Weights of a small mixture-of-experts language model, trained from scratch on English Wikipedia.
Training: a variant of Adam for the experts, 393M tokens.
Below are experts of layer 4 (counted from 0) of a mixture-of-experts language model. Rows are named router (the router's row for the expert), down (a neuron's output weights, with its number) and show model dimensions 0-191. Each number is 50 + 10 x the weight over its row's rms, rounded and kept within 0 to 99.
Before each expert's rows: a language model's description of what the expert responds to. This comes from a sample of Wikipedia text that the model never trained on.

# expert 50
It responds to: Individual digits within multi-digit numbers, decimals and percentages in tables and stats, e.g. 1.23, 43.53%, plus million, miles.
router:62 45 55 33 66 23 55 48 38 39 68 44 49 52 44 77 49 67 38 42 37 48 46 47 40 47 55 58 48 53 55 46 64 50 48 36 70 63 44 59 32 33 61 35 55 47 59 58 52 51 58 45 56 47 56 64 48 41 49 41 47 59 51 44 60 48 40 40 67 44 71 58 34 47 64 49 26 44 46 55 38 47 51 43 58 44 49 54 50 50 51 62 51 45 40 50 59 39 48 52 45 63 55 40 36 63 57 56 55 54 34 57 43 43 42 55 49 59 58 62 48 58 51 41 54 59 50 61 38 31 31 60 45 42 50 43 55 57 34 52 51 52 46 50 56 47 54 56 51 21 57 28 50 36 59 62 24 69 58 62 49 60 43 58 28 53 45 55 33 52 45 59 50 54 58 40 57 64 47 35 46 38 48 53 48 50 38 59 39 56 36 67
down0:61 29 63 41 37 60 55 57 49 42 58 38 53 48 55 63 46 51 35 41 37 51 57 46 30 42 51 45 41 40 36 52 41 34 42 61 62 31 38 54 53 47 32 76 46 50 53 42 43 59 60 52 43 49 47 53 52 62 54 70 66 43 55 58 32 55 52 53 52 55 56 43 49 54 58 49 51 43 63 42 57 63 28 51 46 29 45 51 57 42 47 49 54 71 55 63 77 44 54 39 36 48 68 45 49 48 59 46 52 50 54 39 42 54 50 62 41 61 67 57 61 69 50 41 45 43 36 45 59 36 50 51 37 36 50 57 43 65 58 42 54 29 51 47 54 50 56 55 57 39 32 36 39 53 53 42 54 47 53 50 54 50 48 46 61 67 30 47 54 39 51 34 35 51 21 49 53 59 36 57 48 53 61 55 77 45 51 53 41 37 50 59

# expert 40
It responds to: Spelled-out counts such as two, four, several, few, further, and non-initial digits in numbers, tens of thirty-six, ninety.
router:72 46 46 46 60 36 48 53 34 42 60 56 60 57 53 68 52 64 37 42 38 57 30 50 47 58 56 63 55 45 63 38 79 36 42 47 71 66 50 70 31 39 59 59 50 34 60 51 45 52 58 54 52 46 51 55 55 39 54 45 51 64 51 44 51 51 51 58 55 47 58 70 32 41 54 63 37 34 51 54 37 37 52 45 41 40 41 36 44 42 51 65 29 51 35 49 64 39 53 51 53 66 59 35 43 52 56 66 50 56 33 53 47 45 45 47 53 44 53 58 57 54 50 33 48 52 33 53 47 48 43 50 36 34 66 49 45 49 36 56 43 46 45 50 50 44 53 56 46 15 65 40 44 42 57 48 48 66 51 53 52 52 49 62 37 37 41 51 51 48 39 54 47 47 56 41 57 66 60 37 36 36 50 46 50 55 36 69 36 55 41 64
down0:40 55 38 44 50 46 36 55 52 34 43 47 54 62 40 57 54 63 54 50 52 51 74 57 58 47 54 58 62 68 53 51 54 57 49 63 63 67 44 51 45 55 51 60 57 28 42 56 55 56 53 35 54 67 58 62 51 44 41 54 49 63 47 42 61 52 41 42 60 43 63 60 53 53 63 32 47 60 56 56 46 59 37 50 48 39 39 60 58 54 51 42 45 49 64 49 59 54 39 63 46 57 64 63 26 41 46 46 52 42 45 55 66 68 58 53 65 53 53 43 53 23 63 71 59 39 52 43 45 58 42 60 54 53 63 57 49 61 52 45 53 44 44 41 51 59 44 53 31 46 35 28 49 55 72 62 61 49 47 55 52 52 36 55 47 62 63 42 47 69 48 38 44 62 69 40 73 47 60 45 30 26 65 27 57 51 58 56 65 48 55 45

# expert 23
It responds to: Digits inside years and date ranges such as 2011–2012 or born 1993, plus en dashes, plus signs and infobox field labels like Born, Height.
router:45 43 45 51 48 30 60 45 35 45 55 46 45 48 62 82 48 60 52 32 33 50 34 49 54 57 49 62 53 44 50 38 77 57 44 47 53 67 48 62 37 35 59 56 47 35 59 51 53 48 43 49 52 59 57 49 49 38 45 44 41 57 48 38 45 37 42 37 56 49 64 67 34 52 72 44 51 49 43 55 47 50 56 35 49 55 39 36 64 45 51 60 32 47 30 55 58 43 64 50 59 55 45 41 46 66 57 62 59 49 47 50 48 44 39 47 44 67 54 61 68 45 50 49 52 50 45 50 35 32 38 48 28 49 61 33 33 49 28 51 49 57 43 60 46 57 71 47 67 32 61 38 53 45 59 55 44 61 53 45 55 70 48 52 52 51 40 47 55 65 34 67 45 40 51 53 34 43 46 46 40 56 55 48 61 41 38 69 39 56 37 48
down0:48 51 47 38 45 62 65 53 35 54 44 57 35 47 64 58 49 36 58 49 55 76 50 46 44 68 58 59 44 45 53 59 64 74 51 50 69 54 54 50 43 65 37 43 36 43 44 48 43 63 42 44 43 49 47 24 46 47 37 56 48 42 53 46 64 47 57 52 47 67 59 55 43 24 45 52 55 52 47 54 70 72 38 73 58 52 43 40 57 64 54 57 49 51 63 57 46 52 58 45 42 42 71 44 49 54 25 46 57 46 47 46 58 48 77 56 48 48 46 58 55 32 54 51 49 38 47 33 52 50 49 29 45 71 44 56 41 52 49 58 45 37 63 56 55 62 33 47 46 59 40 41 56 62 42 44 42 44 40 51 50 47 50 35 47 30 39 35 50 53 45 56 34 38 53 42 37 47 42 54 59 64 65 57 45 54 50 40 29 62 54 64

# expert 36
It responds to: Month names before a day, spaces and digits inside dates and year ranges, such as born on June 9, 1926–1929.
router:50 56 47 42 51 34 59 53 40 42 54 46 51 37 53 86 49 66 39 49 51 42 41 55 53 43 49 47 58 59 57 55 70 60 58 40 62 54 45 64 51 50 64 39 46 45 64 53 46 35 45 52 62 55 58 56 59 31 51 48 46 42 36 46 53 34 64 32 47 55 60 55 42 36 63 53 48 57 48 68 48 46 53 56 58 60 51 39 51 41 51 58 56 45 35 46 61 48 50 33 54 68 45 51 44 49 68 74 68 53 48 37 53 43 53 39 43 73 47 45 44 43 57 48 58 46 43 58 38 41 37 56 26 50 53 35 47 53 26 55 59 61 46 62 40 46 76 49 69 31 51 52 60 57 60 43 43 69 44 47 77 70 59 57 50 55 46 52 39 56 39 64 39 42 54 51 31 67 50 47 47 50 53 47 64 51 50 51 55 53 49 55
down2:62 45 47 61 51 45 57 70 55 66 30 60 44 48 37 64 44 39 46 39 41 41 43 60 45 55 74 52 45 51 45 40 65 37 58 46 43 45 34 43 53 57 47 40 47 54 26 70 63 38 46 47 50 25 40 39 35 54 45 44 42 44 62 42 42 50 63 49 55 49 60 57 48 62 50 35 54 60 45 38 47 55 59 40 51 51 42 56 23 61 53 61 59 50 34 57 48 64 54 51 62 46 50 40 50 65 38 56 57 66 48 51 43 63 27 63 71 53 46 58 58 45 61 43 42 38 70 49 54 50 50 62 23 35 45 56 51 59 47 53 39 50 52 49 46 27 38 34 53 48 29 54 60 51 40 51 46 47 55 62 61 34 50 53 51 45 50 57 43 55 47 57 47 61 52 34 71 64 63 43 42 46 40 61 42 46 50 63 66 56 48 54

# expert 39
It responds to: Auxiliaries after a subject, such as was, were, may, would, can, plus commas and decimal points inside numbers.
router:51 47 50 44 48 31 63 45 35 48 59 47 42 49 53 71 41 67 35 52 32 41 50 63 52 47 56 55 50 45 57 47 49 59 45 59 53 64 52 59 47 37 77 43 50 42 52 61 65 45 53 50 40 44 47 61 46 39 57 50 27 47 52 34 58 40 55 41 54 45 80 52 32 55 58 43 31 34 39 51 37 36 58 34 39 44 59 56 60 58 52 51 48 42 43 55 56 53 40 43 52 54 55 50 42 54 54 73 52 56 37 50 42 40 46 43 39 65 41 62 57 48 48 57 44 47 48 73 43 57 51 61 39 51 64 36 53 60 33 60 47 62 38 47 40 57 48 60 62 35 61 28 54 38 48 54 39 67 58 64 61 64 68 45 33 48 47 51 47 49 45 59 60 45 49 43 31 65 58 54 34 44 58 57 61 45 55 63 41 69 34 48
down1:52 65 69 40 50 71 45 57 65 47 46 46 43 48 54 48 34 59 68 42 57 43 62 42 53 42 39 56 63 56 47 58 52 63 48 39 72 57 46 50 46 42 46 33 39 67 34 33 53 41 61 46 60 40 36 60 57 57 36 43 64 55 52 57 49 34 40 69 49 47 56 65 50 38 58 56 50 54 53 44 47 47 58 49 53 41 46 36 47 46 75 49 57 62 45 53 60 56 58 75 53 44 77 49 39 41 42 49 50 31 59 48 50 66 42 38 72 45 44 62 45 35 50 54 38 50 56 44 54 49 49 44 48 50 54 60 44 50 45 30 47 60 44 50 53 55 25 64 51 37 44 51 56 60 43 52 74 50 48 48 48 55 35 58 49 55 72 62 39 63 35 47 47 40 42 41 39 51 54 53 73 63 47 61 46 64 54 43 55 50 33 38

# expert 25
It responds to: Commas, often merged with quotes or parentheses, and and joining list items or clauses mid-sentence, usually followed by and, which, but.
router:69 48 44 40 60 28 59 59 37 31 60 32 49 47 54 59 35 62 41 47 34 44 45 43 49 49 39 53 54 56 56 34 59 51 47 46 46 62 42 64 31 51 61 39 57 45 69 42 65 58 61 37 42 66 43 58 58 31 62 52 33 40 34 44 37 37 50 35 46 46 68 54 48 41 49 47 50 48 58 55 38 36 42 41 42 47 48 54 63 48 36 58 39 47 40 52 46 45 50 44 48 56 58 35 54 38 54 50 72 50 42 30 48 47 45 52 37 59 47 55 40 40 43 36 50 47 36 74 45 51 47 62 29 37 58 44 57 49 25 57 37 56 35 64 51 60 56 44 49 41 73 51 47 32 60 54 28 54 48 51 56 50 42 63 47 34 43 51 54 46 37 39 45 60 58 48 49 65 41 45 48 49 47 57 45 41 42 63 58 65 42 43
down1:57 54 48 37 49 30 56 52 57 49 47 43 40 50 43 49 42 62 34 54 57 47 65 58 51 56 49 43 61 53 54 56 59 51 50 46 52 61 43 31 60 43 45 50 52 44 43 49 51 43 40 44 56 73 32 45 58 50 41 47 63 48 32 57 53 55 45 48 36 50 42 42 47 51 47 34 45 52 30 48 62 36 31 51 70 59 54 66 41 56 20 51 59 28 67 48 40 40 43 31 53 68 33 67 48 55 52 41 40 59 54 44 55 55 50 49 34 33 46 51 52 39 34 39 60 72 48 59 45 57 52 51 62 50 40 44 46 40 61 60 51 56 49 43 62 37 51 44 58 57 47 53 47 32 43 59 44 45 54 42 45 31 48 47 46 26 66 44 50 31 45 42 33 45 49 61 58 55 46 59 30 57 53 53 71 26 50 42 34 45 41 63

# expert 33
It responds to: Digits and spaces inside dates, years, ISBNs and table numbers, plus month names after a day, e.g. 7 December.
router:55 55 40 44 61 31 59 44 44 47 52 44 47 36 60 77 42 67 31 42 38 39 50 66 52 45 50 52 49 59 62 48 58 44 52 44 68 55 38 74 43 37 73 45 47 25 61 48 60 44 48 54 53 49 66 59 55 44 65 47 52 51 42 38 43 37 55 31 50 47 67 57 38 46 59 50 41 37 56 56 40 41 55 43 50 58 43 48 57 54 44 56 50 39 32 49 63 49 52 42 48 66 49 47 55 49 56 60 67 47 40 52 49 50 31 50 49 54 60 60 57 50 48 48 67 50 39 59 37 41 48 56 33 38 58 26 41 56 36 63 48 45 46 56 46 39 63 51 62 39 57 36 50 44 57 68 38 59 52 54 69 69 53 67 50 42 52 55 37 60 35 70 38 40 44 57 54 57 63 52 39 41 46 42 69 38 30 58 45 54 43 44
down2:53 33 40 55 48 43 70 53 53 58 40 55 54 32 46 39 47 51 33 41 44 22 55 44 49 78 65 42 51 68 34 64 55 53 56 52 40 52 51 49 42 51 34 59 36 49 52 29 76 46 44 56 52 46 62 70 68 66 50 54 54 48 41 47 49 48 62 49 54 40 61 28 49 48 64 33 44 59 41 39 59 60 54 51 53 51 59 49 53 41 56 61 33 53 55 68 64 59 49 60 40 63 54 47 41 61 49 26 33 34 34 48 36 57 35 35 29 60 55 40 41 62 48 47 58 49 52 53 36 51 54 41 58 42 48 53 63 47 50 57 41 40 48 70 50 62 52 57 37 66 52 57 40 56 45 57 45 42 42 50 52 42 49 50 62 45 62 40 50 57 36 44 42 40 43 39 59 51 60 51 58 63 65 46 43 40 54 35 57 47 40 47

# expert 52
It responds to: Em dashes in empty table cells (— N/a), non-Latin byte pieces, chess notation and other stray symbols in tables and listings.
router:53 55 40 51 70 38 47 35 50 39 61 47 47 53 43 75 50 64 38 44 60 52 45 52 41 49 55 46 44 51 60 51 70 49 59 42 62 60 40 68 41 24 64 47 52 39 63 56 70 53 53 49 54 59 54 51 70 46 58 44 35 52 39 46 46 30 55 40 55 55 68 57 43 49 49 60 37 46 50 61 35 30 63 34 54 53 56 52 53 34 35 64 43 52 37 44 62 51 43 41 47 54 48 53 46 62 56 57 62 38 43 35 45 53 35 48 61 56 47 63 42 57 60 47 52 48 43 48 33 42 52 61 25 47 45 31 49 53 19 58 57 55 40 46 39 43 44 56 64 44 57 50 52 48 71 65 37 62 60 61 61 57 50 63 44 47 41 64 51 41 40 59 52 49 61 50 43 73 53 38 44 44 46 65 55 57 49 53 43 55 32 53
down0:52 44 61 43 34 65 64 53 38 64 49 51 66 56 46 45 43 35 55 53 49 55 59 40 42 44 60 49 34 56 35 48 60 48 51 42 62 48 72 32 37 43 42 33 51 44 53 38 58 61 46 50 49 35 48 51 52 66 50 34 62 23 37 41 71 40 53 40 56 42 55 34 37 50 31 58 57 71 45 45 50 52 41 54 49 46 52 61 44 53 36 40 33 44 53 61 52 54 50 62 68 57 63 50 39 55 40 42 57 50 45 46 69 57 54 39 70 53 45 43 44 55 60 60 55 48 49 53 43 39 69 56 47 32 50 58 55 54 47 43 41 47 51 48 45 68 34 59 45 49 58 31 60 41 45 52 37 33 43 38 48 28 50 29 39 65 59 52 33 44 43 31 34 53 40 41 50 59 59 33 52 54 45 48 49 48 46 40 69 51 44 63